From a checkpoint of a small mixture-of-experts model trained on Wikipedia.
Size: width 160, vocabulary 4516.
Below are experts of layer 5 (counted from 0) of a mixture-of-experts language model. Rows are named router (the router's row for the expert), up (a neuron's input weights, with its number), down (a neuron's output weights, with its number) and show model dimensions 0-159. Each number is 128 + 24 x the weight over its row's rms, rounded and kept within 0 to 255. Numbers have three digits each.
After each expert's rows: a language model's description of what the expert responds to; "mostly gets" lists some tokens that are sent to it at least half of the time. This comes from a sample of Wikipedia text that the model never trained on.

# expert 22
router:107128152063126117121148110116143131151106139136102144107076153153142096167120117171136143110095121115088180132126103128141105151115112118143142164148090135103112130099134161149118142157123116115151127124140146084107124136164122114144067110173119145113099151120149124127148132070124174162150123133146101113111092084178152098174132153151143091150124121092115124123112105105098116099106118151145137107141135097149120130147150154117154134100136146164124082162124147134061141136138141
up0:104159130138083151146095110092134130131142122151129128120119170144156105115085115139114149126154146107134138097113104098153112126124101157127130119163114126086114132154111139165152168157100176146088117145120117117104137124152096104079129074145118130087124170097161115136105135143164106174180112180114132109116129148129093125151103122161151103119078116113113145161127164129113141149104124114153124161139128059091095080147143157114134154105151116121133085117097118120129139138140130
down0:114103139091148126138162104113121150154124099143105111139122128093147152109140125124111133112101132120130139101119127085126136098165096115051172136160144133139146146112147158147109113100122131144116123074111101120161103119141135155142103068139101126147111131132134167097118168150110133160129138102113130145131125104136123119164140192110103160115159125129159130129139143130132075115197154120171115102125099151103135123129133136140173127176117170153112148098095135128196154106130147
up1:127112156114128158120142120125180104187113129162132115137121100136166155150113147128111107103162117103116134129129122118166148105118148112155138174093133129155148084149085132147112133134126120119124075182151185127131166145142096096159119074133115153132152116132172110133119082098118119081134121170115072075132132099120168089120121116147172102100145117137155130136092114116144136150129090121114101106137148137079135175155156145114119134142151122139141152142139123120115103144134112
down1:116122155095139118169118153110122056125089127156093094147106144126097150130149136086135127132119110101135099132101106117144130118091165101139131152110105097157107127125154131152134108136152163111107100145109195138145158097137155127135082148137129170131102134109145109134134155118133112115165128106095117114115114145077119148107098112153122115122164125128112111164111116145119170076079126104140188096127120135112112140153139098145131154177130099108112157144101113131168157127162084
Description: Clause-separating commas. Commas after a subject or introductory phrase before which, such as or but, plus closing quotes, parentheses, and year digits.
mostly gets: "),", "\",", ",", "\"", "\")", "though"

# expert 15
router:119172162134125165173137118167132141118076101118120138110126123137145079116146142209159155138139127111158117148160111173116111095120143193169114124150144145145118149084118133152110119119130090156129139085127143106134186148140145066104142103128151153134147143138116115151119129080112120116130128115129122142136133147186111134139142085178131127132135119104115117130166103137147122135128136132123134115137132134160147165136147116119147157121160114137131085146109138147051111126097113
up3:115147109149137124105109120067133139100079131063119119095155168128112131148114104125156134162100110129098116130119109149138120127122119117117158133142154147197083137138095180105105111151183141128146141121143144116140132141112132139111127114117125153129152134135189130127119146122129131168138089100139139127146151125109150125138183132120147177136150103138086087129168129140122148138167128096190121125154172134117116109057124125142096154161143165117133130123133161107119120158109148
down3:097101119138102126083134141175137131116151107187121144149087132134132136095178088135113142095152172125154129114103143072124115079116145111170124123098139122095158147110140116106136156121120086121100111101107123166140130119131132121132156089151134142146142076149135091146139147121140149110117130147134111108173165156167110100124124149123122094140163137120131104115131132123131113170060097117105112108129092116110154120174120132104123113161138079104112101106094124170140103090126118
up4:126123092106118097106127161152091118158114067068134142119125160106126149117085120094123110163119094121114094100150106113145130082110157103164129103127134148133139147141135133129117123151140128107125135141102143154144102127126141103145139141138136116122148095099168122128112168105100125116146127120092120096122127147122130146114132120116184092165163157180136111121101123120169143132124138143142128130138151072181135138152126142147115166105089047184148158122120132080159112131119162
down4:128135146156162115184098121135150081079135142150139138132125099110153107141169096106111112121147112120095133193117141147113148115153127120108145132118121157116119142130132126144094141118137168114141085109111129128100151143109084191123143157144123102127113128128168180120140155096144134155151136101169106160140089082134119120165101139178122135119093161146125150111121100144133136171119148109109088139094125146143101120112155095142139137149161111101128131148080108111116190102142153
Description: Infobox and table structure. List dashes, table pipes, line breaks, headings and infobox keys like Preceded, Location, Coordinates, Votes, and chemical identifier colons.
mostly gets: " •", " Preceded", " Total", " Location", " Coordinates", " Succeeded"

# expert 63
router:130155156113132142159077120155139151138066119110144125150120110110179115162158111143145184157137151125134101109120119130121116119103117160189103115146104123154138121110119143172103116156089093153124109129115135089126165141163094124145107141138153157103122132154148155150127076097146133107140094108123121143125145151120122130158081119127160124095105108097121109137176165121121064102083123133152100167118128102148147138141155123087140132118137126152175124157124123149140088127128166
up2:118116191124142129134132101116135113131083144111151132149145110110128126119115144148164137113113139150113122092135131144130127078153125190134128090159140133110108105142110143129114162118150150096195125107119156148207106173128127134137118122101128166142122159139123123115113117135119178146141113069086149141099169172144127157128113125162124142136120175108135125076152084121150124126074110150131153128155125123101116136141094177122135138101156103144120145154143141174151132149130099
down2:118173132146140154099139118095142132162152173109096083148126085123185098127111117116157118109151120102069119118118151117124140146125145134133158168121141104119106111116110103144146130129124094139103134173127132103178090148121141135111147092111132193157154144128172119148127161116130152135116167163107113093123117115092086167124142090133151147092121126142120127135165114096131119103151151114177105090165128181130101123125119149132132154136160138105118126168114100123110097129092158
up3:130084107149130141161152151090151137116149137117164148097148187124122103130187173183150152143142146116164165105127134135107156124147119164078118115112130149143170091076128136161112159129149113126086124161128126111142118155138135125106146158133172153149124128123129122101134130118125151087129146103132138161122154128183149116116114133139147145095124132106177119115167120137134136154151125127154101118105116116126156120130144136192119126119143125068114156093140134088108131079152169
down3:123121100129125167136117135148105145118159128161179132141104100154113149132163134133188129148099126139122089121109154101129141131137149117113133156075119143140097148122158102125150144107151087134118117141133141153131178134137100131140141160063106115147104131164144171126080162119096123091119106164174147130111070100129121151125114135168117120143101123147122121144120106178159158170099123125155121127168123099100122150149172142142137156151144145088148116174133086117138140134091102
Description: Capitalized word beginnings. Capitalized word starts and pieces after a capital letter, such as ind in Hindi, All, And, Best, First, often in tables and lists.
mostly gets: " All", " And", " Ad", " Red", " Best", " all"

# expert 34
router:108135164121164155138119095168146154138084082103105149126106116120148124141096152156152136118096141080151132106138102159113121169105106137156103126149095152144107159051088105159139130145101117166113106112137106137080160106148100117138081105156150107125136131133115122134165130138111165197128142156148114114165155136139112118152154086120154064129110115114106098129127094149108135119130142158136115151092125127137139114126128128119138155104112127147125151117107121115089108151149176
up0:171130120084132172145103141102154103116148118116130155136138116124132116133119190130148106146150079113088161130122152159126105165114069138090121136148123093138122165139101131139140134149149170132110108155115101125160109107118127145145087148152198143138136106131096135095115139142128121137149176112203123127138148088166136148117136113117133111085127105129150142155113123116120108114156107127096127096079139151140135167139149121148109126088076150157095136147094151121133154152143135
down0:152102128132104128112122179088130111147118160088108152113147162129167133145098123151125157134117144096101080121112124146127091154145118165153109148142127119150132119110088128121114128104099084102121130107117151131114171137115137136143140136156083117159119129150190149138139128157102124141122131090133155177140127133091132091170121111126134132106144151162088177057143156138150127136105178109123118117141086099140133129135103105136173135174117095130111115118114084135169131157177131
up1:129148119137131102127118108182169125162138112126093134125121092103095116106127112158123145141118103112130117096148078171112152119165092099120165122174126106123136117078150108115156205131123121131133102133161124150141110131077131131133123161148122142147124117099115149148097096123123146179096080124076172122119136145105117114120107111095145100133076127098136117093114101123154155155167154117102104128118107092121151151111116112091140102153184137121113147118101138146121125094146144
down1:148154126156076140137122144105121125140152121089156071087092136156176125146101109172120139156134150114111111115158160126117120133157151109144142158107140120089099110127120096143130097109114147144155140119183128155153135163112125141107149141115164103133097111136094093141094137137123131102141159163164137118154117156142086129087114095127112167129113082156137166166150113128167110134138090149125091128123187154129117155142146119157088105148100121104167102106126130138123158131153161
Description: Capital W and headings. Word-initial capital letters, especially W or w, starting a paragraph, word or table cell, plus == and === heading markers.
mostly gets: " W", " w", "==", "===", "====", "W"

# expert 11
router:124147144101143137133082137109120152128121104121084138083122137157168124157171129178117124087065115109125157117153160172136127176100108138169130146097123147131110123108103151179110125152096101156113141081125124136149125118157102104159075167123141124137147130137131121127154141067101144149144127114162136155132127128154150138113106093115133100089118092107114117138126135178124107093102163107150122144107133093109128126146115089101183138120140139089114141176140151149122117133125125
up1:139125141090109147110120156142105146124175103124127064077111120138142117141131108160098125068090148087092130123133120126139136172120136146144092143144144128116122137115120140174116125178140123136139141121156124098142097134131133113131117146145125119165156096070092098113093133094135141146112071149128131127139155112181141100134141121158133106089145117142085152137153152144111108205116110109124125124137165117146146132159164094163097135096142149139155145118113139132180121103107131
down1:145100120132109117145153125197151108127165121127151122112099064146103184148121150130146132111108157141157081130146162113075156153105141095117104144080114138072113154120140133113111153167124147097133171106173120073129111127135145127151124122117120126143126127085091144100115158128096134123152106163162109099101148174129113163115113117123102153114108168094159155106099142158147143132105153101141124138138130172091128132120123109094087127110126136120110139117143116133111107120095114
up2:111171156107118142134106134097139109146117133153122125126103153140174121124133117121173135117136095160114099133151120107170145156175117116168108156089139159143137123131163154161128122169154121171152163106110135115139115079174173116132107181126191120099093122127163057129149154110144118165119115129141164118088115093111108126148148120140139098109115138094087129135119130152135135139146093101081110124120152124078116118123137125119119128137161139123134141178153101163147124131131101
down2:134140103114144120146150097152113131095112106158122154137139149105159140081108128122150087145120152132137128094134126086114121077202112148101108155107124160125123129151095093119102138119113099156119147164123124099139098157104120111139176114122154132128075119132115088152124140144130094112128161093156149143181137129127134157124145114142145122139140129139148141139117133124167172123065135179151163135113142182167132113157163131173153140113094148139126105101117142156083118085134116
Description: Fixed-phrase word starts. Word-initial pieces and words inside set phrases, especially after "as", such as "as part of", "as well as", "as high as", "sp", "inter".
mostly gets: " sp", " public", " high", " inter", " att", " well"

# expert 8
router:119161131111124149106100135096137177117082103094108165127156090126126110115137097189138149099127157126149122104151121126119134135108144137126107107114114151122141157088103114139127143118125120162114103145070151124141148120140153093111142083131107170132097141103105164153141139110114166142134129152111138160106185137155138108131115116140143081152134103104124120111155115123112090117152075157166108144114106121142113165152134142069149158126175126140129049135150132120094107106136152
up3:116166119155125086105106141121102099063139119118090117117114145125154119122072111165151136100147087145145125120139143107175131084169092167155095087135171142150096123104116155085180129109140094106147122129123174140123109137087150128169130108102104095128123101152139157100119139120105130132130141116140079097131144137123139125152105126160125087120127095140140155122120117127116147151117146138112139122116125148164178139149130114168112141130119122089120147118182164125121112098085165
down3:097097114076138112150138094158140125164084122145136158097140147166117134133128060146133125108133117139115123121165100148146118116128124131087111143121135118164115106137124147154126125112150108093106142174076119146144139126121132103075088138124119170119153155122146105162131130136119126155138146028140154135122146127119101154166133113154123146118128135148138146116126115148120090125108131114153185129107098144172145100078137143125127092147083106145081155151145155130125124100103105
up4:122100140096098159119127147130128168117161098131146125149099108088127122123110134096154154166094143104143096157153129120082119141150118118145143145154126116111143138114127105126122094164095144160091129118123147144165144119173158160136138140122127133127194103173105093089129140109169168156140114108141128150113147105133126124118153110108132171114165086130120152130100102163092118158112116121152157100100156101123128142118128111097123110115159148183140121118169117047092163130132150
down4:169091097137135159151126167167103110159153130127118142123144163110080161111099171205081108141097133119130119140127184082117141128135169113141145126109134096141135104119167146174136132097127150111088134123179112098115137135155116137146128134170079144101117116128122174113105142152119113123108141154108112119152116140138167110120134148124115105142138173144096114120163102126156151126120168115109144165130105161128120136083144149116129134167152107118109143161143127120174145156113145
Description: Table pipes, decimal points. Pipe separators after numbers in tables, decimal points inside numbers, and colons, in sports rosters and statistics, such as 14 |, 1.3.
mostly gets: " Website", " Species", " FW", " MF", " because", " DF"

# expert 62
router:116165137121157170132098060133137107157073099087121133111113123138163088158128132137133133129113068109105167136096126151106131112057142148147124126151147117111104136110101135132107128111101118180135112127131151130130131116139139079173110115135118129119126107130139084180128139081106135134171110134176110100106114119132128128138123084149121124153154094133120160160132136120118144089135097129147082107126129137185148141125141169129116119124168193144118115153159124112115143118123137
up1:132099148121101131112138130071115140131191137147131153123097154129132073135129094117110116161097114120137155140141129178138120104146129168102140126157129125126142118121093163101129104155107117129110122169151136121143100158141116124123137164152098154119116081105119100155139047144100102124138174163130136117103160120113123133140157184134126093100093166178124124102133123091131095136143145138119119137129123151160175196131142150145146112156121096112091133151120119120154096132120141
down1:140147134110131097099188130110132131156112106132136125109102120130118106121107110124091134128145170068151119135099080175124097150157137097083103119147085111124127126127153122114125134147109090137135107192113148137174080085113140123144115132118082103111117095131097108135164171155107086126143110129153112108093156137120161129123133147096129122178126044118137161152119109132072136138131120111101115150109120130144147107111136138130132136107155106133108175130143103143121146122094114
up2:090104133109160120132121168148140121141104139102120157136124128139121134116067114143116134138109109145144091165106148142148107109154131159127133111169130114108175151140087110158122099127091123148145127125109133126084145174077154094149113153156116093128102115147120173147127114152104159142122125116106152146113093110142136141145180147131133126119146088169111128132149157129146138163094136126122139094106113112127131195165117040117130105119159100122100155138145148136129163126189116
down2:155195159115136153148123138142141143133145168122124124154077127137100121103096147118119147167105070148128177131145142075111155131102103121139159106141115099122134122078129115128134094121116132146132095126171155098106083155143111121101127149127111139123113129119136126118085175185140164170127108100130114168160143135147114147125113149124168097148133106145147104156166147152121167135155116141079143141164104122103123137103120094146125143126108144111134160100145128124181074128119132
Description: Scientific word pieces. Pieces inside technical and scientific terms in biology, chemistry and economics, such as Hydrogen, antigen, disease, homozygous, protein.
mostly gets: " cre", " cer", " anim", "Spec", " tax", " ide"

# expert 61
router:113115146105174154131125089159133109175113122095127175107108119158105079114142091166157133070106148112091128158125087140105108135124137134146128155165114139099096162100094129132136135089120133150142079117134173084100142127112089130137130110134165147097133121103149126115095160146131148136168122144120140100105129109151135146107105129094152118136121136083134109156129064123123152141106124145169122125090091137158118165144154157133109140113145130133083085133159110165125126128150154
up0:076112154162122099106138101116128093128133115127140139170137164122115130107148123163156111130138105150151145104118063098137160158114143150107119154123125131151135127137142173186132095163124133154119090120160135140128137116115096114133138124145121140102125113169111178133115125124141190121135148142111125087128110148130137135109106148148116046090150139129108164125111087138134123109126118112129129121159146146133134074117179152117062139169161168106098112131124130145153110104100095
down0:132113103113108095064156110096096132155174154123109166129130142122099133141116126098124097121161150142108109118163133106121145117113172129113165116144126147130174138144116087160128145101109102156122137085136141117088104129131129173137115099112177115138147119142131098130090168133134129121154119119100115109127108117141106109152124139090105165145120109117123118187097141108156092146105150151161150144119126095103140134118141162094136095116210107179138129120127118130081169162138153
up1:129108136131116130135151151137180140103110122121131103122125099178082130115110123105109134149106145129117140111112142149144136096124107152136121146122105111143162148160135154165091112146096137101148148204141143145129119111113142083113134098105094110114129090117137119155187131144163192119135144100104094151126101133153188176120124126129103111184087127121121132120121126124144128149105168113163126148104147093085158156151145113115140127096128098117108107123144181159150131124110182
down1:145143102125153116122134166125141126138158134080129136104140137130162132121150172144114094159144136125110102146093095111125151113152100137154156156123117211132154142150123092111163082100161122164139112153103120164187097096161128105106176120135158156155131144132140110122101147105133127089139146132124129143103148164105123115164146109117136111147098097140148126145165137169125127164128156101106121081124123139106119155098136103133128139110050139120110140144115096137121143081107157
Description: Plural and noun suffixes. Word-final suffixes closing nouns, mostly plurals: -s, -es, -ations, -ions, -ies, as in formations, reforms, changes, settlements.
mostly gets: "ions", "ations", " they", "ings", "ics", "ities"

# expert 45
router:103200149115126142119130131122163122138087107092079151110145131131114108137151122176123145143138149105143126146145142160118112115108160143171123115130120161128090179120091129142071116124119159153126151083127150107090165142179120098096122100130151159129121113115147102157154138085094115120152139098156134137107193105144124117118139065148122109154115132097069118134146071151129115143159111118124131128120115129167108134134129122116136159140143128080122115131136138145099149129100100
up3:108096114143164130112153123143121083088127119163098094164131103131101103125103136127111123137105138078135133103138136129121143137128176142115105148074093162145104155114081099121140143131186165118113155134136135167090149149152107098112117097116154147130135145107131097103116095143148142127144177136128167087111121179128095084135145095154127137137129161125122108090134119110117140183132099127124105097134094147166132147159103144100163139085137180115126161112122144107124095145110118
down3:147160128087140126131109144098104125112091089126142127072124114155114101078122126136129114143115136176121101143165161120152114142141153139099134126096106077114159143110106093143128113142120084124110133128178078150122119146100114127109142178133091151141091154129127143130125135108128138107155157138133149092126130129147089132134142117147077112127175141139114109131133163151128121104112145099136110155142097105139091112118147135088142181188123192099115137070140094108128138127099115
up4:093135154112128127094137137157147097151116114090151163113170155105113111150119085103116156140174147158125081116165158100147101166074144128140121104091119110150099154119104142150111084105128105098166166091102156113120111128153185109128137136127082140091123095169177118104097117112131160116143124099128106119136163147152132147164139122144148154140103106145143134119158122131156103132128106094144176107123156129154151087139169120134131135121166124108146144167114109136107134132133114
down4:101090150175154118105122149105113159085118073134099115111145165095137127104156132121104135094116143154139110128102134103127156135163075135123167135179160129186117103131131139106156166088135152140144125131105143163174133106128097114110147094148164132120160104126139132149138130127141114124116128147131128150149129157152135088136086156125097135099080137148137112112151135131110177119126128152118169155128125127116173173109109101071146128116138124135110080096102130132116080110120160
Description: Infobox labels, table cells. Infobox field labels like Rank, Successor, Website, Genus, Candidate, plus numbers, periods and ordinals inside tables and lists.
mostly gets: " Succeeded", " Preceded", " Coordinates", " Website", " •", " Genus"

# expert 38
router:140124135130179120115098127161129139146031082147124122132103130141165104123101146156132152131113120125112117130183100149113106148112107136128114131136131136154136143088108151126105134110101097162133124115133139105110135170146121105147112132153094149116110122149136130160139083088104123149152104114159134112141108134171130118179102132175163107074124079064119134124132130114126113125146129135129123129090128119159131142146163126129139163087140115134078136158129136154062122174113123
up0:132159149123143124097129151113149167122087155102118068090115113119125111093099157144130163145061109165131110134131142120103165122134135144144116153175124148187116152122091152088116107107136107126123125077126121088145117178154110114155122132131136144121142127109158094156111111076124127134147104123157139154101163140133106126098153121122134122142088123104138157179109162109116123103140130092130164099141154137164101117147091142134107144149142114128151167183147139122094098118141158
down0:141112147119134114076106113118119143117115092085129129149171140124159143122108132136138185164127107127103130117131116109124106122167132149118141106102123139169112093172147092126152122137119129129165121104140142152118131113137183147172134128137082092105135137141128136143155108135104129100154120186101115128147092110121130106145122158119134127098109145055131070090090162122094083142122099096135141181134162140131133159138140119140108110134110140147131113062093108103093095143132142
up1:106151097103167117137094137129136120149134140120123132153142137141125107170128140161062135149097121155142124120148144180132137146106125130120139134136180112178096136102073113136137103106118155122098134154181136082104139110127121111117112088110127128159146133136105112158169117127101155125160158111172128138145117128076135149120121153075129146152112107119068121170097100136127119144121147183089129153113169143100097105145128124097114178147134169112121112132129121106114141110163098
down1:101125118130119103114156117167145136146160097153096127154145135136125122127152134105125103104164148128148097153131125104135153123073090129131173153150179137083163105149123138106109150147154145125113169126086115113153179154094102072121124107101083127087104136150128118169135132125108169160164164104126137126135165161096165117133116143145088139108161167152083130109120166120153124163084132108141124126140149160123120139112127094165143121143133099128130157083153125107103152120138131
Description: Prepositions in names. Prepositions, conjunctions and pipe separators linking title and award parts, such as Journal of, Best Film on, featuring, including.
mostly gets: " by", " including", " Best", " for", " featuring", " and"

# expert 43
router:072142118108136108147091073158127144124127093124130150120135135133142105136158112134158120119154116107080157151161103156127105121108136168131090148150120143126067138120110113127100130125124104132154120110111153136080160116177082126141130080181154141133093107066121151130128150138119140136146067106158121151128137134182107138118106137131137113150161125116124095126171113137090133132104111150163109103072119130141114146106179124126118135085118130136111145178133136145110143158146116
up0:118125129148105093135115077114145120143138123140135143103182117143112189120105073131118126147115096183120141111156111126078131064103088110128093151153128099147060122104086142149105102133138107120108132146097146153135146122176107146154130104146127135103132128089129160123097143093117125127164122109118176150099116084157122127135129154136149143162121140107088133081129139136179134149159098136124106101079158139124104156109142139098129126130150135152149158134129119140121096123139115
down0:158117167111147097101092156140118154126125128108162086088116146117175118153131119126142100162122132100156145173084147089181149126173147096136162144131172107116167133131136109123145111116133154139120127095094116160136100059109145103104124133141153121138147111161149149067126123187121109088126144142106121142156141135164120130105153119120127103146094157140175134153136099136113111135082165160130142130136109107102137127095142144148116160131100133123098108161117124105131127082137132
up1:149106173145113125129161125124082146129129092130159125120104100086142143151144153084168161113136117135090166108131152102137180133149127179115144128086112132146108173099090095097113068128116162109131159125109124175130141139113113150126131167126118103133164156128127107105090137152140147126075153178123127120136132126093115123126066134129116102126110137139142142148103125170143143174146125100158114155159109153146129128143151166145104116111151145092120125133149105123159120085160114
down1:102146142105118144123089122150167129149136106127135106117146143144106115122098132172124117160150144126146134148131088143135066102122113088117103125165134057126150105173160143141132122115156100125091091102168115100132148141097121144127118131128131169124119096145127165132113169113096105129148131081107122161124129106125126127103161138106146134124125063121119089141131146107137139113133129165103136120056148179140139124073061130099154142127122158156139115118148133162110141155153114
Description: Person and role nouns. Nouns for people, roles and institutions, or their endings, often after the or his: father, President, member, Pope, athlete, law.
mostly gets: " member", " President", " family", " members", " player", " company"

# expert 46
router:133162131090147134136139117124109109161128125056129149139082123128150118153149074168145121058140109135135162102134128125129116151119136146154137146150116147125118142091113106175112133149125105135141115088124170098121108115129078103101093119156120136139143134108096148146143124108119176149137125134158137162121128121169131079141129105126176147117095106134119092151143145125123120145068099132167089137108099114155096129178104135111147119072142119137129108122160114125093082089112128
up0:134152065142169128109102123144160134113105142091118139129108118172138149144068089100130129128091164118150148158099162110159085165157151129104085106127144125158134137130144105123123170111104120113110129116121186124096152103124118130105128127178166119114115171116094158109130130146094088148139153122140128092158134112098138124135154141159139188132135124115112152155134140112126123136112132104129118146128111114074142166155127166139148112155121124143081092107186159127104100130122130
down0:194121185163109137151123098124111135134101096139107097119093158109109095126109150190079108115123124130125145130099128113140088154117136137204145150141112135102111089142121111101136099146146128118088124114093110143103106119141144122098134140107139106141139110163145103122164095074143154142121083099127112124131087108124141128125144144154132132163107140144127166100182140135069093126147127140150132115141140128124105128144096103125126131069138085116153117128108128131163116100102102
up1:166088127126122138125135142122099145085112105094137208131168071117138107138160160125144142151112129153122136160117080103143142151133138112138118112109106087122102118160122155166135115141134132138159136127144107100088143121103144099114125083077164106133149126109105149138159121134116139161106127120136124114137146091114125131118147114135121094116123111159143116105126124073155132138135189095179084142128089087098102127111148151156099120138139125089163139113133150081113160136173134
down1:107119156105110077119147109146092103126130143128121099137108141114104145132118114114114119081136136185152162104127139088122150116123108154120112147101125089132127109078140140076078118149072143087099114135108169133136098120155087115102194161140103154128130122159098134108079156151109111104157135098124099157122123107114148099131129109146138127128147114138140080175160143143141134147149116143131163136124081137158177150109112100109126179114121150126114130102135132160140097143149126
Description: Clause connectors. Words opening a subordinate clause or new sentence, like that after revealed, which, when, where, however, plus commas and periods.
mostly gets: " that", " which", " when", " where", " This", " this"

# expert 16
router:128116100121122113121113120160134115127121098061157157098090132115165095120189108153164112130084126118144149123125102121114141156120153116145130136178101137170089110137126151141112150138138090176129122091161132092139145150121066114101150162156138146136105134126114128115169103124115139147132102130121085139143118156168147113136102117125135105137147121099110115120146142125138119132108093145148128131106117136154116170171171126126191145120148193126119096135180106174106106125106141
up3:130138136113119132160112151137095157103075112125122114082139143121138087125118134126118169111142131090139143154101122125130124121131083180103132124132092125116094161150153117083111136133178169128100104157100114084120108146160115124081142107103174128140125146073124100121139092119123127170132123104152105153123107129108101151112095148217169126123118101119146152148147149093135116136136127110138112155150117140145086124152102114149163137090088153087115109090126105148110135136121109
down3:137128081126143145098148165097161150111129160135187130128129153121085122144123122100135128158127119098086122103138141093084150156191143107104144130150109125106112060113144116129126110133134106102126145133104105146164140127117131119113130120130098112118101118141068155082127119132106139157116132137130158146112161149171135134090128101155127141122177137183115087083127108180155127147112088130116141131159167153151122146111104151163143113160140129137148111152142097101143076135117121
up4:132158131107148158138110116146128111139127099145169155115130108103163099124094151176179080161112136126134184158126138159188111171132140115097132155109138119109137110120143137133114096115133152096111138084116155087126143113152123129099105132182148106125153119130130156146145143137167138134146142130147104161118128065151117109169135156155106100140102132117142143120149095117177149169174099134116091112104155124156099155141144130158119140126069114118151127110109119146134163148106160
down4:146141141093103112110138149139138124160094099137161136150113125122122138158084142114147103131122127100143096073126147136103158113193153125125121108164146132126142101152119163094120098132112168127089116123166150154169130120117131177125114127113144122116082100139132141106156178085143106140130098150104146133126094154129090099137106087125124104127177179148100157148096142169090138117108140171123125134134154177166125140109171155140146115167151124124123096117108117137128082143123110
Description: Adverbs and auxiliaries. Adverbs and function words after is/was/has: also, not, only, first, again, later, and the -ly ending of adverbs.
mostly gets: " not", " also", " been", " then", " first", " only"

# expert 33
router:159139178115154165152102121157153132172087116118133168088081130135171115116087097150164129108090126143092109163129079151132140134079147119169094157139113135097109146112097157131094131124125125159107098103103153105118151086106073129151135136131156161088095107140147153140090145127083160104167126156129126111151127098120163123142103124094137137130122108100108122106128093107092120129103139170111106135108097118137140119140148163141125129118130119135086094131131137120118105160144133
up0:157111171101131116136130107115101134151141076136106098090117166119115170098123121118088120117159119122144116125108135147144126133128140139170097131124123127083113115128113139133130135079122075124114104132085127104121141134141136131160074105102153175128138111152089126144087130104123106117139119156135121153107133119164109135068127150109142136110121072110082164129122137109136104155175085130099108185115132082151095125134163114131100110104066135156169090121116143112122121137124158
down0:153108106108150112110116152182118139105144154150159096096118142150109128116111101115099125136085135131153084142108123111105130119136151122152097129130103097106129085189124149123130120173116159126147105159115152121143164162078126134103115137177131132138095126124106180129111150136144112163122104123113103131127127127104141096087113093106111152093108093140121093132171177114161093135096099112170149114104150133146145077113125119141099079124110126125080108095089132098136156151135140
up1:117147160120147141166066105142134089109115150128126116115125166098105131137123091142138122098132124106110122123114131096141072147097135100166102106136156100150148145149160101150162133130155126078129144135110130133127114102137114127128114146120118163119153136144122125124089059104114148087193114126153113127164109110138085152128153116103110121140109169101081166110151119116130126151114125097130091135118136150125179115122123171144126145183134142111184153172151109138130075135141132
down1:118109147164123138057166124150116101086142159155123137120135124122121114102164126100136158115116092146110119120097173131163147132111124126132111118126126103098127128086106086128113078144139090144149116131119144136120125128125080161130122108103091092142149092178125082128148139127168122159145084133125129149106136149127077113156107154126141146178166136140065165132135157169123157139147157132131106123139087127162113099126117119110094135110122126093087139154128149112162159137099158
Description: S and plural endings. Plural and s-containing pieces, such as s, es, ies, ities, and capital S, as in asylums, Genesis, Malaysia, objectives.
mostly gets: " Is", "ities", " Des", "-S", " Res", " res"

# expert 4
router:112132161106162162133131109146103118146085125111129147113116117145118082137105154132160126106101112085119134103115109142097102182106095101125126162152115133145117153092108122118096114130114109163141124133132189112120152131122119128143093123164156127132124133074156117112144140115118152183180111159127134084162112120137099103107126118137169101157154110104135105148141136151118150091132078176155121092085122127156111122192127103106120156125128159131124066126123136166110137131155151
up0:131125158103112138108129091103123153095182158134095099126121129120106099127155112117149083126105167107115154133157142180182107132116125133130145104124129151131146155151103114065138151098126139170129117168127116117122099123159139174111152144163119125177114096141163118107145151158136133153117124139180139149141126094139072092096145134123155119132127149083100182106146174147135120109132141161135124133136114124075186144128161133106118095132109152104156130137090126141130142140107135
down0:135117125124131134118114147134124142126118086106136130100089137128141126126110106108123161090143118107202140119113117123105116110162130175168153159130159115160186092125132098128132167172156126135128148123105153128123123154120106140126109147136135114134123135144120076159121171106086129125148125158101181078164133157124135133179100147128089122142110122152084140104106090085145150170087135077133102116107136151138111146113147114125164128121143116092105107160145091132101172124105154
up1:157124136110134178125131164168123132182083171122141129163121131150137147128153104109111107156106106148131158082125118172160090140087084152116149163112097131106144119108107145091129113145136134126141109097123138103130151126121131063111149148151156129142101117138112125163159145096086154173151080150147162131127112146120131094131095115158154134127130167120099130139132126105126159177128144135141123124146118125128084100185120111135107121112115161166122100143109101110147163174154153
down1:179138121109111094108127107143127138095164143164120158109112145153164120127113148129172129107148106134121080117136139152129115118092135090137132121154122179149125135147161112144154110125109111070167157102144122125143102128147127085083104101119147131139171088083142149118130106138153138099100167145148121114094156129134128156153117111086090123149133086131127089114103095123142116121106155160136116111118176145087156107101136093107115130138093097103152113158076151142075104109118137
Description: Opening quotes and punctuation. Opening quotation marks after verbs like wrote or stated in reviews, plus sentence-final periods, commas, parentheses and heading markers.
mostly gets: " \"", ":\n\n", " '", ".\"", "\",", " me"